config.yaml
n_experts: 16
moe_layers: [1, 2, 3, 4, 5, 6, 7, 8, 9, 10, 11, 12, 13]
normalize_top_k: false
lr_router: 0.000928
positions: "rope"
qk_norm: false
attn_scale: 0.177
init: "normal"
init_std_up: 0.0416
optimizer: "soap_variant"
lr_head: 0.00633
schedule: "wsd"
decay_fraction: 0.912
decay_shape: "linear"
batch_tokens: 32768
Below are experts of layer 3 (counted from 0) of a mixture-of-experts language model. Rows are named router (the router's row for the expert), gate (a neuron's input weights, with its number), up (a neuron's input weights, with its number) and show model dimensions 0-223. Each number is 128 + 24 x the weight over its row's rms, rounded and kept within 0 to 255. Numbers have three digits each.
After each expert's rows: "comes after" lists some tokens at least twice as common just before its tokens as in all text. This comes from a sample of Wikipedia text that the model never trained on. Tokens count by the router's weight.

# expert 6
router:151155146105139117121127135113133138118148109125164152089145094130087140125109126105105126128133165140159104095099145121079125121166148108137099095136132093124153141134122116125118114124089113163076152105122104121116118138140098156174179168165149154165158145132173145138114127104193155132134142140145105113132146131122132135132166163178136109138114189083121099133129151109146123103126139130068130105177101144121083138164106124109161162159119179117131108121084151176133066149119108110130109074142103135137151155120143147112139109111149116125132102134119090113117103126139111155080109122149140160145155134138096106117187120135137108118146145124118127145131162119142155086107
gate0:101112113117128180119136114099124169116141084154082103129100145096115083152099124095130112114147114148142078087145134117137128134109112150137167152143163135114129154118116123124107144131090094141090119156173094090152129122149122137087111133103086100142127123063143124164120125154159136109106127127124124136145125121108124118162122159100110113131167147132166138062141143143153157140101138150143109151107107143113076162139115056180134089106093145167108107098124086121160146112155128127129131169152110110101176149136110148157127146148100087159107132126137158155126145144119160143135160118149128138148105095138154109126138098146135137099127093178125129118126151160095114113106
up0:105175070115136117071176141148135101103125129119102149117132098146146156093158118128096119155062146119092118102108097128140103131154121090111147113115114109144144111100119130116141126129144098143130166143178116126136122090134117135158122124144107166104109122137111111094125077116093120120137137080132137079108106143126147092116165150160155141158146124110142127154107120113103149184158142108119149122188111119153161111121123160122130132099167118133128117127106147099152122118126123150116137060111125196126121119078152130083111157133164177153134137123099118123157138146116090157112102133084161110143152154105125133161109093119135132127109146147142161184122115106124152140124
comes after: " |", "|", ":", "°", "′", " $"

# expert 0
router:159138166134146145095165118134119163128131139084132058092125087147099125151133159100104121148110170144153145114106124123096108111157168119117116119090099114089129128126101088128113124097148106163139146066169130094093102084136118165158168165153149137156098132158157161116114143099148098143132112101153129082167111119105103121177143113169138157157099168100135099149114131148134155106103165136115111118158098142103124157160096111136144153135123150140142120155130149132091120123149114109151129123117124121110182103139122140105109158145096111115148164133118116147102134133102149143120096120168123162146156107116154128100162106120142117148141169147139137157109145162089155149104
gate0:106173111144153068122135132131172154082117114152123122131114138133108148146151145146130130118137157148131161135109090082107111161126100133094170109150136164116114153122101100149130135122128101097130119134145081169130109143091131140128114097108087127093115097151115117141138134090094086154131152137127101125101098130113165144116128111111132120180156136133120160121160156102097145131132128137122126158123133144106144089091151137161105144157117102126195136131152122146112140112106174109128103083124119127197122180113107103127136130155122083129146167132150072140107093086103119151137148077137120111129097114143154163119110157102127110120090160121177145136149138119107138186101
up0:132120125126082137078103150097064118120110145119137119141109078117147156143093152123126166126197082105122122128104093174161141116126133093151094144090094153127115136098090124096158139146138157122114158115141136114122089132089123123094148170145162111158117092149139144121093125127115140151139094116126137139133121112159138172175130134157124153097109126151129119106147119128147120121132139159160162142110140149129110088150125115110158158149122096073136169139137088164117162135188163089111140106141127132075093128125087121135151132104109098121123104110158114121158092128140142079104117124125134100104146119157153075109136120124087088132115142156125106103127145109118107122150
comes after: "-", " |", "|", "==", "=", " is"

# expert 2
router:153150143120139139145128158211107145170132145112128107155100089126092124112138135115112103145110135131142148112132146136109087121184156134107128120091115101098090185135125105119093121125106122153135147102144132107096102108154135155166163166155147135133077146120146141153121150106173095129096127124169078111172111126123105131152141146154146139099119146089136113130140141133150109135103138107112165108130076149125124153183072119139160137127118139123116115145099124148092127166154121147183152118114141104085161103097144127131130136150156122126137139128122178124136144096121162169098101120124085167097133101130134104163162117123142128150139162110142120139128132190086120139106
gate0:118115107128111147162105146130133139135122101191117113143151097093138097107103128135142120121115131155123111152115155132179138118063132151109142088112111123129109137123116122157122127138122099144105085153134085087125126124151143099184133094142138084091070138144114129137090114145123145144057101131099165114149113107116094125100132117106142142135144114131146088170101110129124119161136129134127120130099139160138140144102132110079118131122148126147173138120119140163094108132159106103128177151156090120159125125133130172137149154124121148117101113168116105147123105088126128060120111199105098128116118118110110147182161074145157155114096152115126110146116151133105119099168
up0:085115140125122106119112165142112120083124142160110135116100146057132112090162133139162101131087117123135112164135147124145133122103153103094132138124138117135083143139126121107151124163165118130093136167118115095141108109106140091216146141121144154126099126118119098124097146151142119109090184089092104096118145084126118130115105126105147146081124136110134099155102112118147094130114155119112163142129167165149152155172139108132121083087159136123169103137153154117113137119128114154125089121142134127103114134084135144137143121103110153125134144090108118188130101160151164115132095149083112159128110138122127097151144108111174162118109139157133167168098149147128093124138
comes after: " to", " of", " in", " and", " for", " with"

# expert 14
router:163124157140146168053161109147117146155112136092132078090134105131079135159142158115114146167089158138138144094116129147094115122144162116112101123096108091106168122094106107141116137104105096152116156056139141095116095122142127171143138170150157119157083120122140174130130133095136132142141125119132121112145109105097098103151160134158150146137094138120124119152122117147108133146113159121112099135163085155078149145186109099131118148132125147132145079159096155177107083150159115108131139125113118134126168097122114139129114146118130110123130173127101123145115105109100156120132099123163114152159155108137147096122157080129123131154120124151102160129141138162122111160109
gate0:091131104100105121128154103118124105163106100103103142138121121132107134133098099117108115150142112157127144127129106106135145111133114132071159156161146094155093154105142145130168147108085117126139122088156127115137143170120144149119144200109182094126146160120164153125081165121123138156125134103119171138153125127122136112135128120116140104118108112138125063135172122095113122164151145168119097122117133130132086120129124112168064147118156098159093128089110108128144131116177176132123127126096101200142105146148151168114130130132106116104127120110117136192155166191102138157151122112126133138146104146114156138175133128113160125118121130123128099117172099115126117101134
up0:167117168105100169137096148110122133145118140134127140101128175155153147149169082144101184132138151163154143104153128146123114158155172134132135099131094142126095159126095130094108098142151109125150124178116119153176153107144118140145138112111074132159086117087102100151160115152110142131093143177070117116111135097125131153126143152126129135148152104104141152084143101139115114123081126125166112107106130157161131107104116120127144133108164135129175154161124132117111121118134132105151149147129122093145134075107091107134119128116158080116150117151154157099101114113142131105114108110098104124192165125138134118123130150153110154146114105183147186114127169132112131138152
comes after: "\n", "\n ", " 4", " 5", " 6", " 7"

# expert 9
router:144084140103145132116145093140109163148114119111154078130123126112142142128100152088106121136119170120140159132105126091131114144118116105108103146133078130116115084156140114160111134090144136141106182084147114109148118098105103151147083120129134155129107154132143154090112108103174137108160094152115143130150116140140147134157155127137133125159109118104104093160150138105141176165126117142106106160133072090106132107172114135143146146154103181127108124148107153206123139128165110127145163167114108139123132124162116171112112145164128129143102090123142152131113108113118153148140137129178157162162150146146108127154131108117161109129164125173130100167181109145149156084117
gate0:110139110140122123114128124102100107142148130094136124137134151113150121165108105169155118139119163170163136134106117117077150168136114145112148106138145090163103109157136138172151103109136144142102153134099133167142131105095113163123122108139095146117163149133107041123138095110111184113148126176101101160083139129110168138094141157092078100180125100120111122139166104171100113166095131125153124115153128121103099145093105121156155138140108147123124129081158163109129121149099149150129112113152154168140105155130139114152091147100085170128149130103113139159119093174142149125145134151125138117132161105175111133123122138116128130102136104145142148148172115119107114090097
up0:115142137139123091109144123091121123148130116093114111118152151103126124163087139170145131120119175178155123154147125118099127149112129139095157117145133125140121109168183116124148113119096122133105153127141144152143132081119143151124123129141112110108164153137103076097126073135104146121168142173087136176096132127133147161108105133078110083158146119103122109136178097152119113166086151112141123143153114140125101145120090102113120124158121134156141168110161150114142098143110152139121134103160131169139086165085144105142096128100104134112148090076119138151086070177101119130132134131144164172123142125165118141084132130096130114106146141131127120143181111136116118094100
comes after: " the", " of", " in", " to", " The", " for"

# expert 12
router:149124101121107144132116125131099129174148118087160094100134126118105149165159122145125168134141179125150168153133121150103108127132162139142106117106078149104122138098119103098130122104059118158139156114129157101162123124127135152138136125144163191105112141130125143105117126109147137139093118149145120137130142154148094142140150089145155151089131154115108103149126108137128148138107174117107144079149083156109133148179100101121143157135158143103099110153112152171110113187161084092190141127122124105122137120160128064118118182148143127091105121098106162120132120149123156103100109089150114144120157150132098100146154111115134119157179162125111122119150127114144152122147
gate0:097152134126138136162164098140153129165115096135107072081120128114133139140123094129124150145108145114085110120118120120120135134104073115137112088119143172099110156120149117104134155144124133155108121147113134160130123156139190111177086154172098085150126147138129128094101093137138177121104170145111142133115090125134103130113118129114118140121176130148120132128131143109143143153086128157154138124159096110127083115136108083147092160120124112164127106147133124151106127149168172138125139158137126144180112122168154123078141136155186095126077143129158130111084099148130114111155096166094104138143158097123110140120143143121098144107103084143111170139114129164105133170113
up0:124127077115128138114145121114160157133099145127151139134110149124136104126149143125150148091140094111140167135119144147103092145117154130123122140146088132126194123142171169176058144102105138114142124122106108097120151153163138167085117114101181131162094116084134119153159121091178147114150130104161120140120145159095125105110114127123096151127120172106159164139136133106127159120135148092137149160090135120115158092097123138111129110104148097126077122100102125142120085144095098090118128134139152152129109070130106142141153121100141120124141086154128098122175095103123136173124127130153160124142123128109136124120144158177162145136102127094169122134141116071139143120169
comes after: "\n", " (", " \"", "/", "\"", " a"